Experts of a small language model: 48 GELU neurons an expert, 6 picks a token.
Below are experts of layer 16 (counted from 0) of a mixture-of-experts language model. Rows are named router (the router's row for the expert), up (a neuron's input weights, with its number) and show model dimensions 0-127. Each number is 128 + 32 x the weight over its row's rms, rounded and kept within 0 to 255.
Before each expert's rows: a language model's description of what the expert responds to; "comes after" lists some tokens at least twice as common just before its tokens as in all text. This comes from a sample of Wikipedia text that the model never trained on. Tokens count by the router's weight.

# expert 42
Description: Conjunctions and linking adverbs
comes after: ",", " well", ")", " −", "s", "\""
router [156  81 184 164 128  78 138 110 136 169  99 139 177 139 136 147 213  98 148 155 170 139 143  84 155 140  25 146 145 103 110  92 119 128 181 100 187 131 111  81 132 184  92  98  80 108 133 133 138 119 110 112 131 171 111 177  89 135 123 110 109 147 128 152 100 136 106 132 153 119 124 123  83 127 190  76 147  70 168 150 132 134 129 114 135 141 195 112 133 136 126  41 147 166 157 140  99  65  66 110 107 146 108 104 139  92  84 131 110 107 196 149 145 159  83 119 145 107 128 164  98 112 122 118 136 129 178 129]
up0 [227 105 152 177 126  86 140 129 100 117 120 136 143 135 118 129  94  75 123 175 179 149  99  87 146  77  89 129 116  89 110 117 116  86 218 104 233 145 167 101 132 190 109 155  80 108  92 119 147 162 212  81 101 104 156 145 146 196 125 124 127 102 163 133 147 100  55 131 107 117 141  96 155 126 104  80 144 125 118 123 105 130 106 111 145 109 178 146 115 136 148 117 130 177 140 170 134 110 105 125 122 103 122 141 146 115  86 146  93  96 121 186 127 162 169  89 156 121 133 130 128 132 134 110 124 122 101  61]
up1 [166 119 204 101 134  96  83 126 112 127 107 211 197  91  82 155 155 157 139 126  88 155 126 166 129 210 151  99 162 111  96 104 104 133 116 146 141 104  74 113  79 203  84  74  69 105  71 143 151 149  98  93 144 180  98 109 132 144 111 137 112 125 111 189 115 140  97 162 149 111 155 149 130 130 164  99 108  85 114 161 124  97 172 127 135 228 124 120 101 110 160 130 123 152 148 105 138 113  94  78 127 130 131 128 118 210 109 142 123 133 173 103  94 157 113 109 111  86 149 152  87 102 103 133 129 141 131 134]
up2 [178  65 181 133 112  96 122 156 116 145 117  87  92 177  52 161 162 141 130  96 123 136 140 139 161 163  95 108 148 112 114 100 159 100 179  68 123 144 177 122 100 117 119 113 141  98 161 102 108 178  89  84 158 155 119  84 146  80  89 116 165 109 129 154 120 106 100 219 127 161 186 112  79 142 152 118 135 170 152 152 176 128  96 158 152 128 140 195 109  94  99  50 111 102 160 110  91  98  93  97 146 153 143 108 180  90  69 143 123 130 149 117  79 124  96 115 154  96 111 142  93 183 138 123 145  93 110 129]
up3 [202 143 107 139 104  85 113 186  97 126 120 161 103  83  91 106 148 114 168 158 134  78 142 139 125 105  84 160 153  99 147 119 103 136 163 102 144  90  82 170 172 185 125  59  91  81 127 155 139 201 115 105  92 135 113 157 193  99 121 107 130  94 123 216 136  89 143 112 103 138 100 164 143 140 147 126  91 140 135 139  78  80 112 115 188 141 151 119 111 133 107  57 157 168 137 105 138 104 119 109  91 163 127 113 117  32 141 155 109 138 165 161 159 101  84 163 157 134  85 109 174 149 139 106 111 136 151 109]
up4 [156  65 162 105 129 125 134 150 142 144 130 119 159 184 122 157 119 106 112 165 157 140  87  96 159  87 111 117  62 109  92 118 133 126 199 146 124 143 138 113 155 153  93 129 158  93 181 134 109 174 157 182 103 124 105 171  35 113 149 142 111 131  82  83  92 159  94 127 137 103 126 189  81 112 119 136  97  79 174 164 151 155 133 115 125 134 174 109  87  97  93  78 140 171 103 139 138 151 128 172 123 114 141 123 104 187 103 123 116  13 121 152 130 156 153 119 108  73 151 118  82  84  66 138 123 102 135 149]
up5 [175  86 134 101 153  99  83 104 131 110 131 196 108 124 154  80 142 199 130 131 145 133 160  92 152 132 110 118 169 165  96  78 119  97  95 126 150 125  62  97 114 132  77 179 157 141 128 105 104 158 148  66 151 189 120 129  73 169 144  96 113 137 126 122  94 116 141  70 169 184 126 163 108 138 150  84 128 108  57 134  81 182 133 126 154 123 118 166 119 151 108 170 181 125  66  97 134 113  98 100 117 151 169 167 210 104 129 106 131 145 146 104  96 102 100 150 129 182 142 140  63 126 123 140 150 175 172 120]
up6 [164 102 164  99 153 109 149 126 145 123 136 195  91 149 125 164 153 100 185 113  81 156 154 107 135 203 132 122 208 129  89 113 171 151 142 102  71 148 156  86 118 109 168 100  82 117 105 109 152 166 206 114 159 151 138 151 146 123 105 158 137 105 135 158 105 111  96 135 136  96 123 118 125  98 153 107  95 115  90  99 153 156 138 190 131  93 136 174 146  93 118 117 127 191 111  81 114 143  51 160  90 120 133  84 137 145 116 152 118 114 214 147  94 112 146 128 110 144 149 124  76 150 115 142  76  26 142 142]
up7 [ 59 108 159 108 147  78  96 131  81 150  74  93 166 143 148 129 145 128 137 116 191 119  81 116 121 117  90  99  97  76 105 132 137 146  98 147 154 156  81  85 135 162 215 119 187 123 142  98 118 119 186 115 169 180 164 140 222 178 109 181 156 137 133 125 124 114 163 136  81 121 118 217  97 135 116  89 134  79  92 131 129 130 139 137  97 106 121 107 120 162 136 129 161  76  56 100 122  95  59 130 126 160 138 110  90 160 152 148 121  86 123 146 146 143 139 121 144 120 133 141 177 151 112 183 109 145 115 137]
up8 [108 182 130 255 121 134  80 134 106 102  96 155 121 132 144 138 154 163  79 104 132 146 139  90 122 161  86 142 115  70 115 100 114 126 130 133 130 151 174  72  90 132 213  95 104 141 103  96 126 145 125 147  94  81 193 126 115  73 144  94 158 135 156 173 157 119 103 179 172 113 154 167 103 124 164 130  96 162 119 152  96 149 136 120 109  80 136 109 118 132 112 124 136 115 121 133 126 184  75 167 138 130 113 146  98  99 108 144 114  99 190 102 138 146 155 146  98 125 159 148 141  91  49  89 106 121 167 150]
up9 [148  63 136 120 146 102 169 121 106 105 138 126  77 157 175 129 158 146 151 126 154 140 119 121 134 131  90 121 132 169  70 143 108 120  99 151 133 155  98 101 185 132 146 181 118 146 181 130 110 141 165 118 119 105  80 132  76 142 158 159 118 133 153 180 108 160 116  98 144 122  94  80 124 150 164 132 152  94 120 135 121 161 107  73 135 158 119 243 108  87 131 108 107 108 141 145  77 146  94 109 107 113 159 180 212 107 112  70 203  72 161 122 117 166 139 140 165 128 185 120  76 155 131 174 135  59  94 123]
up10 [116 140 142 207 115 145  84 104 158 114 147 143 115 193  98 106 115  84 147 150 151 150 157 133 153 103  63  82  82 152 127 133 114 116 150 135 132 104 113 123 118  99 185 129 163 121 163  90 124 122  78 100 148 110 200 155 212 141 111 153 133 145 156  80  89 142  99  93 118  92 115  90 115 129 140 142 123 142 147 196 111 112 134 166  73 107 148 111 168 167  80 107 127 148 105 115 119 134 166 109 106 117 137 130 196 102  60 100 131 114 213 128 143 116 146 127 157 123 102 151 101 100  38 183 151 138 158 192]
up11 [155 139 146 151 167 124 205  90  83 127  95 106  33 161 112 123 106 133 154 151 141 148 113 122 100 109 128 107 110 124 134 136 191  80 145 166 108  99 141  55 133 135  73  78 185 142 154  99 142 179 132 145  99  85  93 138  93 104 134  86 178 170 110 104 119 153 100 129 132  91  94 117 125 138 141 138 112 135 132 195  90 134  98  96 137 152 164 137 104 103 136  87 128 147 140 144  92 164 126 155  71 155 187  94 178 142  51 132 198 145 153 116 153 120 154 112 156 167 116 100 191 178 140 124 155 176 108 150]
up12 [173 125 133 127  92  97  78 155 133  93  98 110 149 112 125 177  69 102 141 114 142  88 187  87 199 133 154 170  84 149 146 106 123 141 115 105 207 153  76 150 132 156 110  84  99  98 145 112 149 156  80 127 121 158  54 159 140  83 124 133 101 125 123 126 126 177 110 135 164 143  59 139 119 148 158 125 149 158 167 176 166 155  94 164 106 103 123 128 144 122 119 152 201 110 175  75 105 111 113  83 136 165 117 105 142  75  94 119 109  61  95 117  93 112 146 103 178 192  98 138 188 149 119 104 103 103 155 118]
up13 [127 101 192 161 141 118 177  73 167 137 122 119 138 171 126 137 119 166 183 118 121 141 191  78 130 118 127 112 210 141 141  84 139 121 154 121 103 118 134 174 100 127 109  78 157 119 162 122 125 103 161 166 137 162  59 131 153 133  94  97 126 140  78 101 127 122  73 154 103 116  57 174  66 119 112 103 140 110 123  99 138  83 129 155 107 134 142 174 185 119 137 124 164 102 138 127  97 106 102  89  52 149 120 125 153 172 146 174 190 151 127 111 137 215 119 169 100 189  67 118 101 165 123  98 135 127 158 118]
up14 [ 82 109 167 137 161 110 115 167 140 143 101  93 124 134 129 159 169 108  70 123 118 188 104 133 117 167 132 112 178 181 114  93 168 179 131 112  82 108 153 144 109 144 127  87 152 177 189 133 145 136 125 157 108 210 149 140 162 159 111 145 154 121 109 151 101  66 122 143 111  98  96 131 113 121 185 140  73 108  89 106 119 104  96 127 127  66 131 143  96 102 135  81 110 148  78 121 154 180  83 152 110 129  64 169 138  80  48 157  68  90 104 165 159 106 128  96 117  76 161 127 106 192 109 109 156 124 144 165]
up15 [183 157 130 113 131 149 103 161 124 138 145 145 146 144 110 124 135 122  99 123 103 175 203 105 122 155  85 127 128 149 168 105  77 104 179 117  99  82  45  73  97 177  93  47  95 146 106 133 146 144 144  93 132 151 122 146 112 176 136 141  81 128 174 175 166 147  98 111 142 112  98  94 131 159 129  81 169 150 167 112 133 121 203 130 124 137 121 107 140 181 164  97 151 139  96  77 118 112 113 167  89 134  48  82 121 154  78 130 149 141 101 127 118 161 130  53 152 111  61 112 105 132  62  98 104 123 132 113]
up16 [110 139  96 184 124  75 160 165 142 148 172 100  78 123 132 122  92  91 135 144 151 112 147  79 172 110 111 171 134 103 112  97 198 122 153 183 178 148  60 154  96 146 109 180 166 136 113 111 132 103 193 121 165 187 124  92  86 126 108 132 120  94 128 113 114 120 150 145 181 103  78 100 134 111 162 160 130 122 176 163 167 147  27 149 143 145 130  96 184  70 127 128 109  91 165 153 111 102 163 114  96 149 133 115 154  44  99  76 195 158 153 109 134 130 105 118 136  93 109 116 115 162 117 136 142 125 138 108]
up17 [112  61 132 182 126 144 141 143 121 144 154 108 158  83 182  97 155 123 113 128 140 141 104 137 155 147  80 105 182 119  95 133 100 103 207 144 131 123 143  67 143 181  84  68 136 104 189 125 136 104 145 138 134 160 110 171 135 135 144  87 158 112 148 173 104 151 120 130 116 154 144  99  84 173 144  76 166  98 103 141 112 100  92  92 129 129 150 133 161 106  55  74  62 172 110 133 121 121  76 167 150 165 113 152 146  68  66 162 119 108 174 139  99 192 130 140  92 160 126 110 118  99 142 162 212 113 120 121]
up18 [100 104  93 190 139 131 147 132 134 129  82 139  87  77 155 158 122 195  96  93 139  86 106  83  66  92 143  96 117 147 120 138 110 162 102 132 206 144 151 174 159 120 200  90 125 131 129 116 112  87  87  61 155 189 113 122 160 138 104 117 133 135 175 154 149 111  98 182 120 145  97 143 103  91 186 131 117  95 127 100 129 108 109 139 160 107 158 201 141  94 144 138 144  95 151 119 129  90 141 156  93 111 106 195 151  86 214 128  84 131 118 140 166 124  59 116 118 151 133 144 163 179 129 145 111 104 157 169]
up19 [174  88  98 156 144 104  94  56 134 105 137 110 144 112 125 102 182  72 142  87 147  91 151 114 160  73  66  92 179 123 154 126 127 190 156 104 111 160 184 128 173 156 114  92 105 139 159 156 157 136 101 149 101 125 137 186 133 140 139 141 115 126  92 133 146 165 148  90  74 150  78 208 124 143  93  99 129 113 110 102  77 136 137 117 126 148 120 100 145 130  96 114  80  83 146 131  55 104 108 132 139 189 169 154 162  84 121 118 118 146 163 119 104 165 131 166  85 130 158 116 108 103 155 138 176  71 182 200]
up20 [165 129 143 159 132 102 148 105  90 122 144 165 124 170  96  64 164 121 154 194 172 184 114  86 168 167  71 112 111  92 141 123  54  88 157 135 110 110 117 200  97 153 169  73  73 105 127 105 153 157 167 168  94 113  95 148 119 102  98 180 129 118 160  67  95 160 110 127 114 107 126 136 119 189 118 109 154 164 117 138 126  85 152 156 170  94 149  93 101 134  92 101 126 132 145 162  97 116  91 134 126 135 111  93 107 118 139 152 130 115  72 152 104 110  65  85 186 188 156 132 109 139 180 136 166 182 115  97]
up21 [116  77  65 181 126 128 161 112  97 171 141 215 113 164  98 155  92 184 161 175 146 146 155 125  93 121 103 115  70 141 136 141 123 164 116 139 132 126 188 216 168 168 110 107 163 139 156 122 139 190 112 107 117 157 113  65 181 170 163 104 157 142  82 107 104  86 105 148 144  75  87 140 129 156  90 164 131  85  88  98 114 116 122 109 119 189 107 122 102  83  94 105 153 141 136 108  76 108 115  74 128 138 108 112 161 114 120 127 141 140 179 122  64 139 101 176 104 143 172 115 118 133 185 132 129  98 116 129]
up22 [102 182 153  71 112 145  98 126 110 105  95  95 111 145 192 115 101  64  63 197 148 146 122 116 154 165 119  95 167 112 140 153 116 109  88 130 187 148 125 133 171 161  94 116 130 143 114  75 185 132 114 154  81  99 129 127 118 120 128 127 158  90 137 110 142 147  80  95 140 140 147 160 107 116 169  78 159  95 200 121 124 158 112  99  87 146 135 138 142  91 122 134 171 194 107 107 144 156 143 127 116  94  96  49 115 141 190 129  90  85 126 174  66  67 128 139 176 126 184 189 123 105 124 136 110 126 120 176]
up23 [ 99 122 142 115 144  95  80 120 162 140 136 129  94  82 121 129 101 111 107 113 146 123 132  87 174 134  70 135 125 168  71 116 145 111 109 112 149 120 141 202 124 119  88 133 138 109 169 130 125 166  72 207 137 144 137 138  78 146 143 108 139 142 127 115 115 176  95 122 140 147 196 134 109 221 127 104 149 167 126 153 154  71 156 181 119 152 120 155 169 135 111  94 121 134  89  41 186 105 141 145 126 102  91  97 132  86 134 142 162 166 125 124   9 134 153 136  78 173  68 144 141  97 145 130 132 105 155 149]
up24 [111 110 140 151 113  71 173  84 119 111 106 129 142  91 165 125  96  30 162 155 157 156  87 106  83 116  76 136 129 130 102 131 144 100 114 153 154 206 138 141 170 127 179 158  77 111 105 122 155 100 178 110 133 106 171 158 124 160 153  60 147 130 141 148 162 134 184 130 125 113  98  98 134 160 141 127  89 115 154  87 119 111 169 142  59 129  99 111  97 183 127 115 163 168 169 139  67 118 134 192  12 120 154 150 127 128 129 126 114 100 105 179 169  82 131 144 115 129 168 120  86 115 138 131 106 111 126 145]
up25 [140  95 121 199 102 159 143 158 104 131 130 154  71 123 150 110 149 197 133 212 118 115 178 104 157 157  57 129 109 131 119 116 146 140 161 119 132 176 171 168 163 144 195 103 136 130  80 107 153 129 182 168 138  78 195 119 141 141 111 118 121 142  72 132 101  99 130 189 129  85 109 175 127 143 159 134  88  83 177 154 133 135  80 127  97 118 142 131 154 126 123 120 124  90 144 169  57  83  89 139 161 101 139 133  95  95 146 139  76 136 190 135 118 132 129 105 109 101  74 119  47  87 113  97 106 127 149 140]
up26 [119  80  92  93 134 166 106 157 114 153 135 123 152 177 179 128 157 160 132 128 139 168 149  90 154 154 115 129 145 141  54 131 144 110 140 163 135 182 190  91 149 153 130 105 140 101 125 172 128 168 210 137 143 164 119 142  66 107 123 116 106 128  48  55  91  96 127 118 149 122  99 164 138 141 128 129  88  92 101 107 138 113 114 148 111 111 115 103 100 136  88 114 146 110  61 143 133  97  92 112 104 141 133 148 113 182 162 174 158 128 127 126 109 203 106 134 128 141 148 118   5  99  50 117 131 146  94 100]
up27 [157  96 203 147 131 107 125 167 101 124 146 130 147 168 129 151 157 155 171 143 116 141 118 147 142 153  77 130 156 149 103  47 127 121 131 136  94 146  91 156 119 189  95  68  83 115  99 122 111 161 240  82 195 168  68 101 123 144  87 102 128  96 125 150 161 108  97 123 123  93 135 124 171 135 115 123 154 142  68 137 162 102  87 113 142 138 128 153 151 121 155  66 133 144 144 144  75 138  85 110  57 162  86 150 191 146 109 126 113  92 174 132  71 158 104 145 156 147 102 149 105 181 115 105 123 106 107 109]
up28 [100 132 154 122 143 109 104 176 141 107 107  96 190 141 124 139 141  78 153 150 117 111  95 112 129  72 108 143 130 102 132 113  94  99 161 127 144 138  85 101 125 166  44 128 103  54 146  94 158 116 222 126 126 149 133 170 135 159 129 120 154 132 157  99 111 114  96 113 102 135 102 127 103 159 124 160 178 114 127 131  91 153  63 111 151  46 129 143 118 163 138  76 147 185 160 129 108 128 146 111 168 179 152 144 192 130 129 132  84 101 153 147 164  93 129 145 129  83  30 105 122 161 100 139 180 139  50  99]
up29 [ 94 101 103 120 121 133 138 212  86 126  65  76 108 160 192 111 138 169 145 218  99 146 202 142 117 121 100 125 141 146 141 138  99 127 160  61 166 155 106 137 182 160 100 145 134  92 128 116 112 120 185 121 129  72 104  96 159 155 101  96 102 161  98 126  87 131  84 175 139 147  98 117 110  99 177 102 160 131 160 101 167 170  77 151 159 137 125 109 141  99 144 177 116 140 195 152 131 100 137 115 108  76 134 124 158 108 182 147  70 110 167 141 105  71 101 125 165 154 158 138 102 180 148 105 103 142 121 123]
up30 [155 123 137 121 153 130 123  96 166 107 124 154 171 122  78 130 142  76 110 111 140 133 151  90 182 116 127 109 136 124 159  90  84 133 151 142 165 124 107 108  67 164 115 107 127  97  99 153 146 106  80 130 116 121 167 176  41 139 160 155 121 140 130 138 143 103  94  86 111 131 142 101 102 125  79  65 186 142 154 136 107 153 160 126 121 148 140 153 115 241 127 135 157 125 167 125 161 127  92 179 147 132  83  94 152 176  96 150 194 137  97 137 143 193  54  55 113 172  93 124  98 122  68  84 115  94 148 119]
up31 [111 143 124 186  98 175 130 132 118 128 119 153 107 213 153 104 110  88 109 146 126 143 156 124 130 107  64 147  98 115 156  99 127 126 229  97 166 105 117  99 191 137 107 168 211 111 162 103 114 130 105 149 154 130 176 118 117  74 135 151 129 111 136 115 121 146 196 154 158  59  64 115  87 102 144 116 132 130 167 118 150  75 102 116 113 121 135 135 170 128 123 122  82 149 131 139  97  64 128 106  82 147  67 176 153 126  74 104 128  75 194 117 163  79 146 156 137  94 127 109  91 137  90 166 144 132 124 122]
up32 [202  65 123 137 171 141 104  95 117  93 114  97 169 120 159 131 122 149 129 133 128  82 114  73  88 126 116 101  76 139  85 156 115 226 109 106  86 155  87 138 121 136 130 131 144 143 179  80 125 136 111 139 153 153 205 160 179 125 121 119 132 151 121 160 122 107 188 127  81  79 124 172  73 132 175 124 118 107 167 195 110 109 151  89 182 109 110  81  98 156 178 144 168 113 118 107 160  82  79 133 106 132  52 139  92 176 131 144 186 141 144 107 142 128 166 127 162 115 119 126 134 132 141 166 104 154 137 165]
up33 [ 91 158 134 155 160  92 131 102 111  95 137 117 138 111 167 149 124 162  89 136 137 120 118  63 101 125 107 161 129 175  78  83 176 136  94 127 189 163 175 159 179 149 153 119 165  97 155 107 112 115 129 120 103 141  82 163  32 141 125 161 120 148 118 145 166 141  71 164 181 200 119 176  82 153 153 122 114 159 122 132 149 147  88 121 101 109 140 143 145 150 169 158 112 114 128 193  60 141 147  89 117 161 124 115 160  49 101 100 128  73 162 126 150 117  80 155 114 160 148 151  68 185 124 102 159 115 152 160]
up34 [100 104  77 137 152  79 150 129  85 113 146 166 154  82 220 185 109 144 158 150 152 208 173 122 154 141 129 105  96 101 111 126 129 115 113  99 130 161 103 126 143 137  98 127 213  89 151  90 127  72 144 115 150 137 126  92  96 144 137  84  76 151 127 124 164 145 105 146  95 140  96  95 129 163 122 153  72 133 125 203 139 126 104 151 132 147 125 140 133  68 121 158 173 145 170  99  79  59 140 141 131 133 182 170 196 159 105 120  80 130 121 143 118 153 156  97  91  97 178 126 100 103 156 104 194 148 133 104]
up35 [ 97 110 117 188  83 129  99 136 139 151 140 222 140 161  94 120 116  67 139 152 149 153  92 106 210 123 137 152 115 136 166 149 180 110 150 119 155 136 116 111 147 167 162 149 161  90 107  98 148 153  83  90 108 100 129 155 124  36 127 135 116 143 143 195  87 150 141  85 162  81 136 131  78 108 145  99 110  69 170 177 112 125 154 143  78 121 157  76 120 107 114 107 177 161 122 116 123 152 140  78 155 117 117 146  87 192 142 123 111 103 100 122 110 157 177 130 134  93  84 131 120 177  57 166  83 118 123 147]
up36 [121 127 143 159 121 121 132 139 131  98 120  99  84 147 125 155 136 199 157 141 120 104 142 125 126 106  36 102 107 168 194 141 171 177 185 175 155  76 170 130 188 121 153  97 107 116 179 122 130 109  85 160 147 152 162  98 189 110 118 130 124 156 154  84  89 137 110 111 103 105 107  88  86 168 148 119 125 139 201 124 119 126 112 177 169 111 143  92 140 149 137 119 133 106  95 115  31  76 117 148 184 153 141 112 146  78 187 136  81 124 130 125 154 129 126 125 137 184  85 161  72 154  90 146 100 164 160 122]
up37 [121  89  95 180 177 121 145 109 140 110 133 172 118 114 124  95 149 114 136 102  88 168 153  88 145  72 111 130 140 158 113  88 107 106 124 120 205  92  54 130 123 117 137  83 131 105 106 132 119 112  96  62 126 107 178 113 135 126 154 131  95 132 171  14 110 112 138 109 141 149 152  78 109 183 151 106 137 150 135 147  97 120 134 184 150  74 137 122 172 147  91 189 146 145 153 110 133 116 118 145 175 142 140 199 207 111 134 131 127 165 124 134 133 138  48 132 147 163 151 131  67 104 136 176 153 167 179 134]
up38 [111 114 106 118 121 138 152 131  75 139  87  26 145 104 190 124 141 179 126 161 143 138 161 108 129  85  42 176 174  52 120 186 134 129 145 180 113 129  98 118 137 178 146  73 130 112 137 125 131 105 151 153  93 115 114 160 187 110 120 136 157 120 107 146 115 151 104 124 124 103  97 142 138 154 130 143 140 106 206 134 131 151 113 116 127 177 146 126 142  82 157 101 136 170 168 150 120  45 129  80 163 158  70 137 128 121 147 162 111 117  92 129 167 193 114 133 120  99  94  93 115 108 163  89 189 165  79 121]
up39 [ 96  97 129 128 159 118 155 198 155 133 104 107 177 138 129 135 179 102 146 144 126 134 137 137 163 156  62 128 127 116  96 118 116 116 209 124 146 128 168  88 126 161 121 139 150  97 148 113 143 111  99  95 126  69  98 123 103  88 127  77 138 117 112 118 144 127 123 162 172 139 139  66 140 138  94 100 146 100 177 116 160 141 109 159  84 148 146 114  89 207 139 130 106 152 123 106 109  71 129 175  99 119 113 158 107 159 127 161 105  70 199  92 123 245 117 156  85 108  67 126 167 164 112  51  99 148  97 135]
up40 [180 134  80 166 133 131 130 122 145 144  88 150  61 143 140 181 148 150 108 105  98 150 115 105 121  89 166 101 139 111 109 115 157 186 152 115 177 118 128  94  89  92 148  74 120 123 159  75 112 157  57  50 123  96 151  87 180 148  92  90 152 122 177 161 145  92  78 155 169 143 149 163  72 126 167 147  76 115 135 135 104 174  99 149 171 112 132 178 118 124  92 144 126 128 165 134 114 138 157 138 136 134 190 204 114 129 107 143  64 156 212  87 159 104 144 138 106 121 143 127 169 144 173 133 139 123 155 151]
up41 [131 100 120 160 103 126 165  87 175 113 117 160 158  70 123 134 127 133 125  48 137 136 122 152 140  94  40  83 131 155  59 107  90 175 126 117  98 104 115  99  67 148 134 103 134 151 170 150 159 101 105 124 128 160 111 151  82 111 133 107 136 118  80  99 150 118  77 160 134 153 184 114 119 167 109  74 157  93 105  85 132 103 153 152  73 149 121 177  95  98 179 101 161 126 127 139 120 112 138 166  54 130 167 197 118 134 174 122 129 158 151 138 145 126  76  97  97 114 107 165 115 114 141 187 103  87 198 171]
up42 [ 92 113 231 150 126 114 137 143  89 112 128 120 116 180 163 104 101 166 118 111 152 138  84 121 178 153  77 188 128 118  75 140 172 115 176 125 134  99  95  60 171 176  75 100 162 129  64 129 110 153 187 103 153 114 144  97  76 187 139 110 134 114 118 171 142  78  92 144 154 130 128 102 114 164 165 150 140 133 141 122 145 164  51 101  76 140 133 128 140  62 134  77 114 167 146 115 120 168  73 122  41 149 124  97 169  98 129 111 102 115 112 154 149  98 108 153 157 131 152 152 143 122 157 135 143 106 124 127]
up43 [109  37 213 143 123 130 106 146 150 133 100  93 175 124 158 155 133 113 131 142 166 114 152 167 121 110 101  77 158 131  96  98 119 104  97 160 189  95 140  93 119 137 152  70 137 110 125 169 134  93 133 162 152 169 123 148 121 118 124 107 149  94 141 127 106 154 144 161  90 147 181  88 107 124 101  84  65  94 158 120 148 107 115 141 122 217 116 191 158 150  97 106 108  80 105 159 116 109 136  69 129 131 141 161 109 128 199 155 133 124 141 135  93 238 111  90 123 109  69 148  96 115 139 129 125 105 135 185]
up44 [206 141 143 171 112 122 100 178  65 122 112 125 107 184 128  30 146 205  99 144 169 125 153  89 198 124 108 124  84  73 108 145 142  87 152 102 118 163  98 106 175 168 113  82 119 130 100 121 148 149 124 101 151  96 167 117  87 117 111 135 119 166 115 186 114  85  97 116 119 132 180 159 141 154 152 107 125 106 133 210 123 171 116 104 130 144 145 144 200 137 111 133  90 160  95 157  61  81 127 116 135 120 118 124 130 160 106 133  85 109 151 128 135  90 125 144 166 152 161 144 128 110 157 191 135 166 132  83]
up45 [176  85 137  80 141  88 152 161 131 146 105 151  93  77 207 116 146  59 134 178 102 137  95 141 131  94  66 140 166 184 135 116 168 109 146 145 175 118 132 179 141 166 126 113  98 106 140 139 132 170 126 128  92 114 100 150 125  73 163 109 149  77 123  77 166 141 159 129  96 208 115 153 127 110  54  68 126 211  67 118 108  56 157 153 142 130 121 133  89 122 130  82 114 157 167 107 131 103 114 134  67 168 112  92 136 121 116 136 188 107 135 126 188 142 126 137 147 142 110 134 119 167 119 131 136 111 113 136]
up46 [184 132 126 111 132 114 128  80 114 107  71 127 137 110 140 191  65  86  58  88 133 113 198  68 147 118 116 143 119 145 132 151 158 150 170  66 143 160 120 109 138 117 140 135  73 110 158 107 152 184  82 164  98 126 157 138 111 117 143 146 133  80 104 103  31 187 119 154 101 196  91 103 113 107 134 160 134 205 108 158 127  88 100 161 165 143 112 170 175  78 121 130 159 162 147 141 129 119 118  79 160 132 119 111 115 128 143 104  86  98 141 178 136 108 130 139 124 184 110 128 150 109 134 116 175 127 190 102]
up47 [121 114 132 155 111 153 180 150 163 150 173 140 126 190 105 120 185 103 185 194 152 170 141  91 180 116 105 126 152 169 156 107 139 136 164  88 130 105 114 142 135 122 115  61 141 108 108 141 127 150 191 150 120 125  94 152 142  71 103 161 115 117  74  93 133 126 118 112 109 104  86 175 107 115  87 134  64 128 130 130  98  93 113 152 140  94 169 173 112 151  51  97 142 133 103 148  73 121  43 116 129 136 126  91 136 100  82 147 196  85 166 133 190 153 132 176 185 156  96 119  95 161  89 106 111 143 108 105]